From a checkpoint of a small mixture-of-experts model trained on Wikipedia.
Size: 10 layers, width 160, vocabulary 8192, 30.3M parameters.
Below are experts of layer 7 (counted from 0) of a mixture-of-experts language model. Rows are named router (the router's row for the expert), up (a neuron's input weights, with its number) and show model dimensions 0-159. Each number is 50 + 15 x the weight over its row's rms, rounded and kept within 0 to 99.
After each expert's rows: a language model's description of what the expert responds to; "mostly gets" lists some tokens that are sent to it at least half of the time. This comes from a sample of Wikipedia text that the model never trained on.

# expert 23
router:27 58 54 85 50 46 53 47 49 55 48 31 70 70 40 37 68 79 28 44 45 28 67 28 15 25 63 60 47 51 43 58 44 28 47 17 54 58 58 47 66 35 62 56 57 72 41 43 29 72 58 38 59 63 57 55 87 62 70 47 62 44 50 61 39 60 73 59 66 39 50 56 56 80 43 29 40 64 40 53 69 70 41 71 64 45 52 60 37 19 34 29 48 38 39 56 42 45 46 56 30 62 68 60 53 76 68 73 32 41 51 28 15 42 57 38 55 71 54 37 28 43 37 58 56 43 47 44 29 50 58 45 20 36 35 37 33 41 52 52 56 33 52 23 63 43 78 50 50 51 75 71 46 57 36 80 52 65 38 67
up3:69 40 52 66 54 60 45 71 45 66 46 38 68 82 71 45 78 72 45 56 34 25 62 58 25 56 39 52 47 73 46 50 72 43 54 55 46 71 37 65 65 50 49 66 69 56 70 32 24 70 28 48 65 81 38 10 48 57 46 53 56 15 43 40 49 65 28 44 52 33 69 24 76 62 31 21 63 61 66 60 55 63 64 75 51 24 57 26 50 58 24 51 50 57 40 25 53 62 35 44 48 56 34 70 63 42 46 62 42 39 48 68 46 57 41 51 17 41 68 76 54 35 39 60 69 44 61 53 47 33 22 35 37 52 49 52 44 56 66 50 61 64 16 43 57 51 49 39 37 38 47 55 48 43 51 69 61 21 33 64
up4:36 54 65 39 53 24 33 47 52 79 07 57 51 73 65 27 17 69 59 55 35 76 59 62 64 49 63 63 52 31 37 24 57 49 64 81 49 88 39 60 47 50 45 65 49 39 37 38 33 39 46 40 61 36 33 19 47 37 40 49 48 58 27 45 63 45 25 43 43 75 46 52 52 35 39 46 37 38 59 44 34 70 45 32 67 50 49 36 47 62 48 46 29 37 56 47 59 68 57 46 34 49 52 33 45 69 57 34 44 34 62 60 39 39 26 31 30 53 41 38 66 55 63 58 25 69 45 56 62 64 63 53 80 56 36 66 55 54 56 48 64 44 38 40 67 15 71 33 51 38 91 66 53 80 57 56 75 74 54 66
up5:51 41 51 39 52 47 46 39 75 71 68 74 74 70 61 43 47 49 41 60 61 78 78 49 54 29 78 79 46 68 56 47 37 52 47 47 64 29 30 34 44 59 43 39 54 70 34 42 37 72 78 42 65 78 69 24 82 53 76 55 38 50 46 32 52 51 54 31 78 48 23 44 29 53 50 25 41 59 18 52 35 60 35 50 70 51 76 00 33 63 26 50 69 50 54 52 57 36 57 49 66 37 27 39 46 72 49 31 50 38 48 33 50 58 64 41 72 21 49 41 70 50 58 29 37 48 63 33 51 40 48 29 45 48 43 49 52 57 35 32 56 49 51 49 73 68 39 44 56 54 72 53 59 54 56 35 42 35 42 75
up6:55 62 56 42 27 54 41 67 31 32 41 69 78 64 43 42 53 54 39 65 39 53 25 52 84 40 33 37 55 32 32 26 43 35 31 28 62 46 67 78 50 83 56 54 52 49 83 28 67 40 68 47 44 51 41 59 22 33 21 52 64 66 53 45 55 62 57 22 31 50 33 58 45 56 59 49 71 24 72 36 49 75 30 75 32 20 54 31 62 36 36 71 45 47 93 49 46 55 31 28 50 51 65 64 56 60 38 46 62 60 48 44 60 50 27 62 71 65 58 72 53 78 35 61 56 37 33 51 54 61 52 68 33 32 72 61 51 46 41 53 64 39 46 30 65 37 61 37 32 63 29 35 46 53 42 65 65 44 57 46
Description: Pipes in number tables
mostly gets: " Czech", "DST", " These", " Swedish", " aut", " Premier"

# expert 13
router:38 50 54 80 19 68 40 60 52 55 68 52 72 73 40 57 44 87 46 51 33 34 44 22 50 43 37 56 49 39 56 43 57 59 49 41 58 59 51 76 59 41 32 51 63 74 48 45 35 44 71 46 55 74 62 47 63 52 49 45 48 34 36 46 74 43 62 52 39 67 40 79 49 80 56 53 50 68 11 48 48 52 37 47 77 55 74 81 25 31 38 35 53 15 49 35 42 43 21 39 38 63 48 45 65 57 69 48 44 49 52 42 31 40 40 26 48 69 56 65 58 45 59 47 30 44 42 53 38 71 42 85 39 55 58 54 37 34 55 54 63 34 65 12 56 35 81 14 40 52 76 60 51 64 29 70 53 34 53 53
up0:35 60 74 50 25 37 32 68 46 37 20 53 52 56 44 66 73 29 34 39 49 27 29 71 11 48 32 46 56 60 90 30 51 55 60 41 31 66 44 49 36 57 33 41 50 53 42 30 31 31 46 39 60 39 22 50 53 84 39 59 62 69 53 31 60 40 56 46 49 60 45 42 48 76 84 58 77 44 82 33 46 53 62 71 50 70 63 40 82 44 58 46 41 41 57 79 47 54 42 41 55 51 51 41 40 36 63 62 33 52 59 49 49 39 71 61 42 58 58 20 57 63 48 65 33 86 34 39 67 51 83 37 54 55 37 59 37 47 39 65 51 25 54 38 51 71 69 51 55 42 29 60 33 54 69 55 43 31 40 32
up1:65 56 33 28 57 53 59 26 73 21 53 31 64 50 37 58 58 50 62 56 32 30 45 80 41 41 55 55 73 44 53 29 37 40 69 61 58 42 59 58 68 49 37 49 64 54 62 52 37 36 45 54 55 44 71 67 34 27 37 54 64 43 50 38 72 43 46 40 33 34 75 73 38 36 37 29 67 38 44 63 23 58 45 56 54 70 72 57 70 61 55 67 43 35 63 39 74 55 31 48 50 47 49 52 74 24 46 50 42 34 17 67 38 43 45 61 77 67 11 62 38 39 78 26 67 38 39 61 56 63 40 35 28 43 60 43 69 53 16 57 98 52 64 14 37 52 63 66 51 54 75 53 53 56 48 43 63 41 59 51
up2:69 46 50 45 40 44 53 40 50 59 55 55 61 26 44 68 75 32 47 40 45 60 63 31 54 54 70 49 42 48 52 71 23 65 37 45 37 45 29 41 41 24 57 61 79 44 63 50 17 55 72 41 65 46 55 44 42 60 67 65 33 51 11 66 51 63 53 45 48 38 61 45 34 61 75 36 22 55 18 18 43 66 54 53 67 65 71 58 49 55 38 50 54 14 62 72 34 59 52 63 42 59 50 46 64 27 69 23 50 56 42 47 68 60 46 34 44 47 40 71 68 31 23 44 36 77 50 69 35 66 53 41 47 41 57 70 41 59 35 44 49 49 38 73 56 58 38 56 49 73 79 04 59 37 58 79 34 66 70 67
up3:60 48 35 40 34 49 49 39 20 25 45 15 71 59 32 38 66 73 35 15 49 68 78 46 48 54 37 63 62 25 62 39 43 69 51 47 51 63 57 29 60 57 56 57 61 55 43 66 51 44 31 60 67 43 49 69 44 43 61 33 43 35 54 34 64 45 33 37 44 65 47 86 39 61 32 65 40 36 40 71 52 20 80 43 73 31 53 37 72 23 48 64 64 26 41 60 47 45 56 57 45 57 30 40 54 37 30 40 57 85 39 55 52 43 81 42 63 44 60 53 65 34 78 44 63 47 65 51 39 58 40 68 46 36 41 33 14 42 51 66 59 52 38 32 79 45 16 64 66 42 62 65 67 56 45 56 36 75 40 58
Description: Separators after places
mostly gets: " arrived", " Singh", " appeared", " premiered", " opened", " Sah"

# expert 48
router:34 48 74 73 52 45 41 30 66 47 34 29 59 41 49 77 51 60 34 54 45 38 57 33 33 34 71 37 50 47 62 63 40 65 46 41 31 42 23 63 49 37 42 41 30 58 90 65 23 47 41 60 68 47 51 46 63 47 35 39 70 41 59 72 62 46 62 86 43 50 22 74 67 70 52 28 48 68 37 54 58 53 29 50 60 39 65 67 45 42 29 17 64 47 64 87 47 61 52 37 65 61 92 44 29 59 47 53 32 69 50 61 35 34 48 39 65 55 47 55 21 46 59 68 48 61 51 58 30 64 45 77 30 48 63 44 39 15 37 36 43 34 43 19 45 65 73 43 49 59 76 35 46 37 46 58 58 64 56 50
up0:64 54 52 70 80 49 56 30 56 68 39 32 58 35 36 60 43 38 65 31 40 51 32 55 34 16 65 67 30 81 45 26 43 50 54 46 47 87 36 63 19 79 25 41 38 48 65 34 54 54 52 67 52 35 41 51 79 35 48 49 59 71 60 48 48 74 70 68 26 39 56 53 75 60 44 52 58 71 67 19 65 64 62 51 17 30 58 49 44 23 50 25 65 48 50 62 40 49 62 45 56 76 44 55 53 34 81 40 45 40 74 54 58 23 53 36 50 43 58 46 37 59 45 60 58 49 40 50 48 58 26 83 46 45 59 41 39 31 39 47 70 51 33 30 36 59 53 51 42 55 36 59 69 37 21 59 41 58 61 78
up1:57 30 58 38 52 33 43 43 30 60 45 44 81 55 48 39 73 39 60 70 64 62 32 64 06 54 53 49 39 32 52 33 59 55 43 30 41 61 49 43 69 31 51 53 44 42 30 59 57 55 44 73 69 54 34 39 54 31 46 58 65 52 42 66 51 49 49 79 63 32 56 71 40 32 32 52 31 47 49 75 54 54 59 41 69 67 77 42 72 40 61 39 66 23 48 70 56 40 53 34 60 45 34 53 23 48 55 49 01 60 60 44 59 35 40 43 44 35 68 60 71 14 55 52 65 63 56 54 51 53 59 42 46 49 37 39 59 14 53 34 71 22 57 34 42 37 63 56 41 72 37 89 37 46 72 48 28 60 59 87
up2:22 52 34 43 59 61 45 66 34 40 61 18 56 32 45 42 40 63 67 54 66 39 41 30 50 73 68 40 69 48 85 49 21 60 25 49 66 40 37 74 67 46 42 57 24 57 50 58 36 53 36 59 48 59 53 49 59 48 45 47 56 66 54 43 73 28 42 58 51 71 48 63 74 67 42 41 42 78 24 57 62 43 75 29 51 57 71 32 61 64 77 28 44 42 48 72 54 33 70 36 39 26 33 75 15 51 17 36 54 45 54 73 34 49 56 63 51 51 67 55 70 49 48 48 84 10 59 48 26 52 36 72 39 35 54 28 50 32 40 39 34 38 64 51 78 49 59 52 45 57 30 32 48 41 63 62 49 53 56 55
up3:56 23 42 73 60 75 68 76 38 46 71 68 50 68 55 63 82 62 38 53 34 56 57 41 34 56 81 49 51 74 42 51 39 22 43 49 42 37 26 48 41 37 45 64 42 86 39 49 37 44 39 34 78 46 74 61 46 32 35 44 51 63 30 51 80 55 44 65 52 44 70 52 69 27 56 49 60 76 69 70 57 51 59 18 44 43 72 56 85 44 33 39 59 22 52 85 52 32 32 46 58 46 27 70 50 50 52 55 19 32 50 26 41 35 46 45 46 44 73 47 47 63 48 68 60 42 42 45 34 50 14 72 32 61 36 43 35 56 39 64 40 49 41 34 32 44 37 49 32 44 69 48 51 56 69 52 61 41 57 68
Description: Scientific word interiors
mostly gets: " Genus", " piano", " Phylum", "Personal", " literature", "log"

# expert 43
router:49 53 63 69 29 26 56 32 64 57 48 33 65 58 26 45 52 47 38 34 39 26 62 43 38 49 71 39 56 38 65 71 33 44 72 24 43 58 52 53 74 48 36 33 52 67 49 44 25 55 42 44 30 63 32 51 70 80 70 49 66 70 62 54 59 65 51 67 61 30 46 54 48 68 58 42 47 44 40 73 79 48 50 43 81 25 49 48 27 28 35 37 40 57 34 46 44 27 45 53 73 55 55 44 64 51 45 44 19 32 67 51 19 65 49 55 36 61 51 48 49 26 53 67 56 37 26 61 53 48 32 49 31 53 51 21 37 66 46 62 55 50 57 31 99 56 71 54 55 58 73 58 53 64 52 37 30 99 41 64
up0:74 52 44 71 41 60 62 44 67 38 40 13 63 45 70 43 50 68 41 18 42 68 66 58 42 36 68 57 39 52 77 77 30 39 48 42 36 60 24 76 54 43 30 51 56 50 56 56 67 71 41 57 67 34 69 47 49 76 59 47 51 44 57 73 25 82 39 43 42 50 30 33 21 36 46 64 53 44 23 35 57 25 67 60 68 79 25 53 47 28 40 35 29 58 41 48 34 26 71 50 69 39 33 19 54 57 23 57 50 47 51 41 57 24 46 67 54 58 60 62 56 49 60 49 43 57 66 34 59 53 35 73 48 75 32 27 49 54 58 45 64 50 52 36 52 73 48 53 43 72 65 24 72 55 42 55 30 62 26 67
up1:69 26 44 53 22 25 47 56 42 56 22 51 40 55 47 70 28 88 74 50 40 44 49 47 70 84 46 76 72 53 87 44 53 21 44 53 24 67 40 58 65 60 64 70 54 27 46 57 77 33 59 65 67 52 37 35 52 56 37 54 73 59 74 58 53 44 45 50 47 43 20 57 26 35 41 57 44 37 50 69 46 62 74 25 97 34 48 23 27 68 55 39 29 67 42 44 62 55 52 48 46 76 47 42 64 41 48 36 38 61 74 49 55 56 51 21 61 61 44 64 47 47 46 50 54 43 73 55 50 56 36 40 39 56 74 49 39 41 48 23 45 54 49 63 60 59 71 54 25 37 51 35 45 61 41 30 61 34 51 61
up2:55 36 31 44 44 58 54 60 58 17 56 46 00 76 56 32 60 62 39 72 46 61 63 43 41 36 48 50 12 64 40 60 35 47 29 47 83 53 74 30 66 36 59 39 48 46 57 66 35 58 58 59 46 78 64 60 33 32 47 66 35 44 36 40 41 49 64 44 65 38 49 43 56 39 16 48 31 40 48 61 45 35 60 37 67 62 52 78 51 61 50 50 51 32 40 46 59 36 42 71 65 68 54 40 11 32 84 49 57 61 38 41 52 45 56 49 50 65 54 51 31 60 44 58 57 24 26 41 31 39 81 67 37 56 47 63 52 46 43 89 47 57 72 57 59 35 41 47 41 41 53 51 61 78 42 46 44 66 29 10
up3:43 31 78 68 44 75 52 83 42 25 22 48 51 59 60 41 46 46 60 67 50 75 51 40 47 67 26 56 38 25 40 19 09 41 56 59 64 46 71 52 51 54 48 66 40 34 48 45 58 56 53 74 48 33 37 57 33 52 59 79 36 26 60 19 75 45 32 36 40 23 29 46 66 78 67 56 44 65 49 36 58 42 55 40 54 43 41 58 18 28 23 75 51 67 43 54 38 54 80 87 59 61 57 42 39 32 65 70 45 64 52 60 41 54 65 62 71 52 58 65 49 72 55 57 42 51 43 54 54 59 53 33 63 27 60 55 39 56 37 25 56 63 51 44 46 10 44 48 55 76 47 52 57 55 58 43 56 37 52 29
Description: Sports results tables
mostly gets: " Coordinates", " Phylum", " medalist", " DF", " doubles", " Opponent"

# expert 4
router:52 42 59 72 41 38 38 21 57 33 55 43 55 78 35 57 44 71 36 37 42 54 67 27 41 53 44 47 65 37 68 55 35 51 48 52 37 48 39 52 62 30 56 43 39 72 30 31 39 41 49 41 43 79 62 55 70 46 50 30 64 46 53 65 76 70 52 55 46 13 45 69 33 71 51 14 37 50 37 40 82 51 33 43 81 24 46 62 16 44 31 53 57 38 36 62 51 25 26 54 76 80 45 44 37 41 58 32 41 62 52 38 09 46 53 31 30 81 54 35 42 34 69 37 48 52 51 54 57 67 40 61 41 62 40 38 54 70 50 38 81 50 64 51 65 48 63 66 60 64 61 35 62 69 52 43 64 64 28 70
up0:53 30 12 49 29 36 44 61 79 50 45 56 57 23 37 67 53 54 53 26 42 32 58 44 84 51 49 57 59 31 46 30 44 60 35 35 42 51 42 50 09 50 37 62 54 57 56 41 63 64 40 33 62 73 71 73 46 21 52 67 44 56 58 46 36 27 72 19 49 40 59 43 73 72 43 84 43 70 58 56 41 37 46 50 53 54 44 03 31 41 47 17 49 65 68 74 30 51 54 59 46 36 45 52 55 57 35 63 60 49 75 53 76 51 56 79 70 36 39 72 59 47 51 47 33 64 42 55 65 59 48 49 54 74 70 43 34 53 32 51 73 70 56 40 59 52 31 56 66 67 63 46 50 45 36 29 30 68 40 65
up1:47 42 40 47 47 57 38 44 50 46 47 37 66 71 46 40 36 51 43 26 40 52 48 41 43 65 50 40 71 41 74 49 27 67 41 35 40 56 45 27 60 49 81 65 65 52 16 45 67 58 40 43 49 48 47 32 29 38 63 61 83 27 60 54 69 49 50 45 80 42 49 39 48 37 68 51 54 50 40 53 43 48 57 45 80 47 42 77 23 70 49 40 36 65 38 35 53 66 43 47 44 53 39 52 48 28 43 47 62 33 38 67 47 58 38 35 13 54 13 70 59 52 59 20 52 37 62 61 81 90 46 09 45 36 69 68 62 75 59 17 55 69 41 59 68 24 42 40 54 57 51 32 73 55 51 78 46 45 56 71
up2:71 38 40 57 32 46 40 27 56 50 52 55 56 66 34 60 40 43 55 50 23 61 33 43 31 63 83 52 62 59 32 31 43 57 58 59 66 47 24 57 42 51 42 72 53 73 26 41 82 46 64 59 34 67 46 48 57 45 61 36 62 49 50 65 44 32 59 19 39 43 20 49 61 49 45 67 50 44 32 70 43 58 54 52 52 53 43 71 28 46 47 62 78 28 39 79 27 77 46 52 43 40 72 65 48 28 50 49 60 71 62 31 21 70 26 18 66 68 29 66 40 37 67 57 65 50 47 46 48 53 48 64 60 29 45 24 69 50 41 30 48 62 48 70 71 42 62 57 63 66 75 66 50 53 64 44 14 39 14 33
up3:67 66 49 42 69 28 69 37 65 57 25 45 49 37 46 59 61 41 63 28 60 75 58 50 43 13 69 60 65 47 46 37 37 50 64 68 55 51 45 28 56 53 24 40 71 31 35 42 36 52 30 49 59 47 59 54 50 50 36 50 46 50 61 34 82 21 56 20 23 62 38 51 52 59 34 66 49 48 46 37 55 78 32 39 71 51 42 61 62 72 42 64 69 71 49 38 53 45 44 49 57 59 46 30 57 28 31 44 64 55 53 70 38 38 61 52 45 35 58 31 63 61 33 64 74 58 83 56 55 50 08 57 77 39 53 29 52 63 34 79 56 37 24 53 65 52 32 60 53 68 35 43 23 50 13 71 19 50 38 60
Description: Passive participles, sentence continuations
mostly gets: " appeared", " Despite", " again", " expanded", " respectively", " resulted"

# expert 41
router:52 54 44 54 51 49 23 30 70 59 45 34 73 58 55 70 55 80 33 51 42 09 64 43 24 28 59 35 60 31 52 52 51 37 71 55 51 15 24 79 44 31 38 54 53 53 88 37 28 48 71 34 58 78 40 40 48 54 45 58 61 45 55 59 61 38 86 70 60 53 23 58 57 88 49 38 47 67 35 56 40 46 28 61 50 34 71 74 31 38 33 39 47 43 62 66 38 44 47 55 43 72 68 63 65 64 34 59 41 61 54 46 56 52 40 24 52 57 61 50 28 47 60 43 64 49 43 45 59 74 46 63 53 41 63 36 53 19 53 44 56 39 42 25 48 61 79 31 39 53 70 62 63 25 44 40 45 82 44 51
up1:24 39 60 45 52 49 32 73 60 49 51 68 46 41 33 54 56 46 50 65 57 44 45 31 44 28 68 53 45 39 33 36 59 43 61 61 41 41 33 75 58 32 44 43 35 44 38 63 28 75 32 51 55 49 39 37 38 74 34 56 50 31 52 35 92 54 48 48 80 69 48 62 75 83 41 48 42 78 58 34 68 48 82 26 54 24 64 40 89 46 31 25 33 61 64 40 82 65 59 69 66 68 42 57 50 56 27 28 35 37 55 37 61 53 38 48 71 42 28 37 45 46 39 59 36 66 38 38 69 68 50 40 57 57 66 50 50 40 61 10 67 55 29 56 47 65 55 56 78 73 64 60 30 38 49 53 59 41 66 49
up2:71 82 27 55 36 27 25 68 61 82 25 68 65 37 28 64 54 63 24 46 42 50 48 41 25 68 37 46 56 52 57 47 76 45 41 33 46 35 33 58 37 46 44 65 37 72 55 66 29 70 58 05 38 32 46 36 68 67 53 68 76 68 47 69 39 40 45 82 70 55 39 34 64 55 35 64 87 65 67 40 63 54 28 49 28 29 63 37 59 50 46 64 72 43 54 48 29 56 45 44 59 42 68 54 40 57 56 59 65 60 40 62 49 33 44 62 53 28 40 51 34 68 52 49 54 68 52 51 41 45 36 17 59 31 59 56 45 66 70 61 72 34 42 51 44 50 15 41 48 62 58 56 79 62 43 40 43 37 40 36
up3:61 69 64 63 57 28 49 70 60 64 46 85 34 37 38 24 47 31 30 45 52 26 59 42 28 49 47 59 47 25 54 44 52 51 40 43 47 55 51 65 48 85 57 63 48 41 66 27 66 49 35 76 67 44 42 50 41 28 22 43 51 33 58 31 77 46 60 58 59 50 64 50 74 60 24 66 66 35 63 32 68 64 76 31 63 49 60 68 56 45 55 64 52 38 51 54 79 51 46 54 40 72 19 78 55 68 64 56 23 48 71 60 63 58 62 37 72 60 48 36 55 59 34 53 43 32 19 81 50 36 44 35 57 54 46 38 59 50 37 10 59 58 58 58 47 36 26 58 45 44 39 45 76 13 52 22 47 55 56 58
up4:58 66 59 54 11 26 58 38 70 47 26 41 51 58 48 80 24 49 39 58 33 61 31 28 56 60 93 45 46 49 66 57 50 62 36 47 49 47 55 43 20 40 63 74 56 76 77 59 35 49 44 59 54 54 58 29 54 56 40 47 51 50 48 39 46 40 54 27 68 38 45 49 43 55 42 41 57 62 24 28 39 52 61 56 37 56 39 50 57 53 47 34 55 69 60 20 50 29 62 61 73 52 37 33 33 72 53 60 58 27 92 68 40 22 72 89 59 46 44 65 56 67 20 49 65 54 48 50 44 41 61 58 57 40 37 59 83 41 26 12 58 47 21 43 60 44 73 58 57 47 52 46 54 35 55 34 45 51 66 73
Description: Latin and Romance fragments
mostly gets: " Clade", " Genus", " Synonyms", " piano", "ă", " cm"

# expert 21
router:41 29 96 49 49 73 46 42 61 49 32 18 61 72 09 41 68 66 27 43 44 48 53 34 52 57 71 46 51 53 60 63 49 53 47 34 51 64 42 57 62 36 43 30 37 67 50 51 56 28 83 40 53 61 65 41 74 41 54 38 58 31 61 47 55 52 63 67 47 27 41 51 83 70 64 32 36 55 28 45 59 50 34 47 66 37 48 55 38 29 47 29 46 42 33 67 78 47 19 75 55 52 69 29 49 53 50 56 34 47 50 45 04 48 34 20 28 45 47 60 39 58 68 62 53 38 46 75 23 60 50 73 47 37 68 33 56 37 47 75 47 38 45 54 65 49 66 44 20 56 65 40 62 54 42 63 66 65 48 66
up1:51 45 60 70 48 36 54 48 19 38 65 63 70 54 68 54 28 55 44 23 51 99 42 63 36 50 57 50 52 42 64 52 39 38 53 39 69 50 58 70 78 79 44 48 55 22 50 30 69 65 52 50 19 57 53 59 31 22 59 42 79 47 70 50 59 56 64 69 32 25 53 21 61 42 36 53 53 56 66 43 48 52 61 50 55 48 33 62 49 30 53 43 49 40 34 54 48 65 28 44 53 32 51 76 44 30 52 57 47 73 49 72 28 41 44 73 54 47 56 84 44 34 53 38 57 34 16 59 42 69 44 28 64 38 72 77 28 56 46 66 66 42 37 33 33 64 49 20 76 47 38 58 67 39 37 34 48 27 55 46
up2:43 42 53 51 67 38 47 48 46 51 41 24 73 48 33 51 53 73 60 58 62 61 48 68 42 38 61 61 33 28 87 64 90 72 55 36 66 43 75 56 62 60 48 59 32 46 44 38 60 32 44 39 61 36 37 57 42 29 38 56 62 41 81 23 46 20 68 38 52 45 34 48 38 51 64 62 40 38 41 54 71 48 58 72 48 52 69 41 55 28 34 60 48 62 72 51 20 63 29 29 39 33 32 23 51 50 56 57 72 42 39 40 42 68 38 41 34 69 34 90 63 68 62 43 58 47 34 48 49 66 42 34 66 26 57 67 59 44 89 22 39 59 38 23 71 54 40 57 52 57 39 53 72 31 33 61 76 42 55 54
up3:75 56 58 53 54 66 26 49 48 62 31 18 49 49 18 40 49 64 33 27 48 41 28 50 33 57 49 28 34 49 47 47 75 54 73 15 66 55 37 41 44 47 50 44 53 37 48 69 57 43 62 25 52 44 62 45 81 37 41 60 51 47 99 40 34 45 49 80 47 57 47 44 77 48 29 57 79 46 65 49 31 38 23 50 57 20 55 60 60 64 42 43 51 58 54 39 63 43 55 64 07 36 57 58 52 63 63 40 43 41 54 55 57 53 49 27 65 48 76 63 48 57 20 35 82 49 58 40 30 66 32 42 40 50 50 81 58 49 64 75 34 48 55 63 48 60 34 63 63 64 59 72 27 67 35 55 34 48 65 36
up4:40 48 39 42 19 49 33 54 46 67 60 50 60 56 47 45 59 75 20 65 75 47 54 53 57 29 33 57 72 33 74 65 50 71 36 55 54 91 63 55 37 49 31 39 50 66 39 47 45 26 49 75 53 65 62 42 55 44 40 58 37 62 70 17 26 49 55 55 63 47 40 50 35 64 55 16 36 65 29 49 31 61 33 41 52 37 63 49 53 36 53 25 46 47 39 47 65 55 47 78 44 40 23 19 60 23 54 47 29 67 60 33 50 64 86 59 30 58 40 48 68 55 52 44 33 75 62 67 44 49 52 57 50 79 28 73 55 58 66 52 33 61 59 56 45 62 40 70 43 21 76 47 58 29 77 40 32 57 37 73
Description: Nouns and adjectives after articles
mostly gets: " brother", " mother", " father", " sister", " teaching", " wife"

# expert 28
router:59 31 90 66 45 51 28 42 76 46 45 46 46 60 16 60 39 65 38 51 57 49 49 27 53 50 65 47 42 34 66 59 37 61 44 44 40 58 45 57 69 42 53 33 37 59 72 40 57 43 53 39 48 81 45 43 71 74 50 30 57 30 68 64 51 50 67 67 38 21 30 76 53 57 48 35 43 49 24 77 57 49 09 45 67 33 58 78 37 36 31 37 53 24 45 76 59 38 38 52 54 77 69 56 41 55 65 63 33 62 62 53 05 48 38 22 39 61 45 42 47 67 60 56 42 44 54 73 38 51 48 75 41 45 41 31 45 25 31 53 55 65 31 47 58 54 49 47 43 83 77 26 60 58 46 74 62 54 40 61
up3:61 44 55 32 35 26 59 71 57 55 71 41 56 30 55 43 30 60 26 67 61 44 68 48 55 51 51 55 28 52 49 32 73 50 20 66 60 62 46 36 59 36 49 70 57 53 39 46 51 47 65 68 44 43 34 44 39 58 38 71 45 47 28 56 43 49 99 41 48 41 42 45 64 40 72 57 42 69 42 66 47 58 52 49 34 61 28 99 47 43 58 69 46 32 49 25 60 42 38 44 17 47 39 38 78 44 61 64 16 62 44 50 65 31 44 35 14 76 67 42 75 68 58 31 72 37 51 54 75 62 41 51 44 48 40 55 63 68 40 32 55 47 14 29 65 45 41 57 61 38 37 49 30 62 59 45 62 35 62 44
up4:62 49 61 31 50 63 35 65 59 71 58 23 37 20 67 68 36 53 44 44 42 30 54 39 32 46 70 46 58 53 35 69 58 52 39 38 35 57 49 68 30 61 51 41 36 53 45 51 34 44 43 61 42 71 28 55 80 55 35 60 24 18 49 48 64 59 54 56 64 33 21 60 34 56 63 47 27 61 42 63 46 57 08 53 39 35 28 89 61 48 55 46 49 68 34 59 52 65 28 79 37 57 30 51 78 44 58 71 49 91 43 57 24 50 23 40 53 51 73 56 27 41 60 48 65 74 69 56 42 41 57 14 29 67 46 53 55 42 59 51 46 62 31 43 30 57 50 72 67 40 62 66 35 64 52 43 67 35 57 67
up5:70 85 63 65 48 66 70 55 48 54 36 40 40 52 58 53 58 43 48 91 74 68 54 31 58 69 53 27 39 29 77 41 21 56 55 63 64 68 36 46 34 14 30 59 38 62 61 64 52 62 57 66 50 50 61 53 37 52 59 44 49 50 53 54 40 72 47 69 30 50 38 55 74 51 60 53 73 43 50 39 36 50 52 28 74 34 41 63 68 27 47 51 37 47 37 37 81 41 62 40 32 63 62 61 67 31 69 58 32 36 33 44 39 68 32 56 60 32 32 38 41 29 47 66 66 37 59 35 19 40 57 71 42 70 49 92 57 49 65 21 52 28 46 61 56 67 29 51 44 51 67 39 44 52 42 50 73 27 27 33
up6:58 45 59 68 30 36 22 83 62 61 54 40 52 53 45 53 46 45 55 52 71 52 37 51 06 52 39 53 41 35 57 52 65 62 13 44 44 30 29 74 67 34 51 42 64 20 60 58 67 29 51 54 72 67 34 25 58 25 27 52 52 34 73 58 66 52 54 58 49 43 44 43 55 40 27 60 78 38 57 55 58 51 26 73 51 44 37 50 49 53 37 38 54 52 29 69 62 55 66 29 38 28 44 64 55 56 83 71 47 58 38 85 62 64 66 66 34 44 54 42 51 87 53 48 61 54 44 60 38 46 56 44 29 59 59 42 44 36 72 34 42 51 50 49 31 55 59 29 47 64 72 33 31 89 45 73 37 83 37 44
Description: Verb endings and participles
mostly gets: " increased", " expanded", " professor", " respectively", " architect", " used"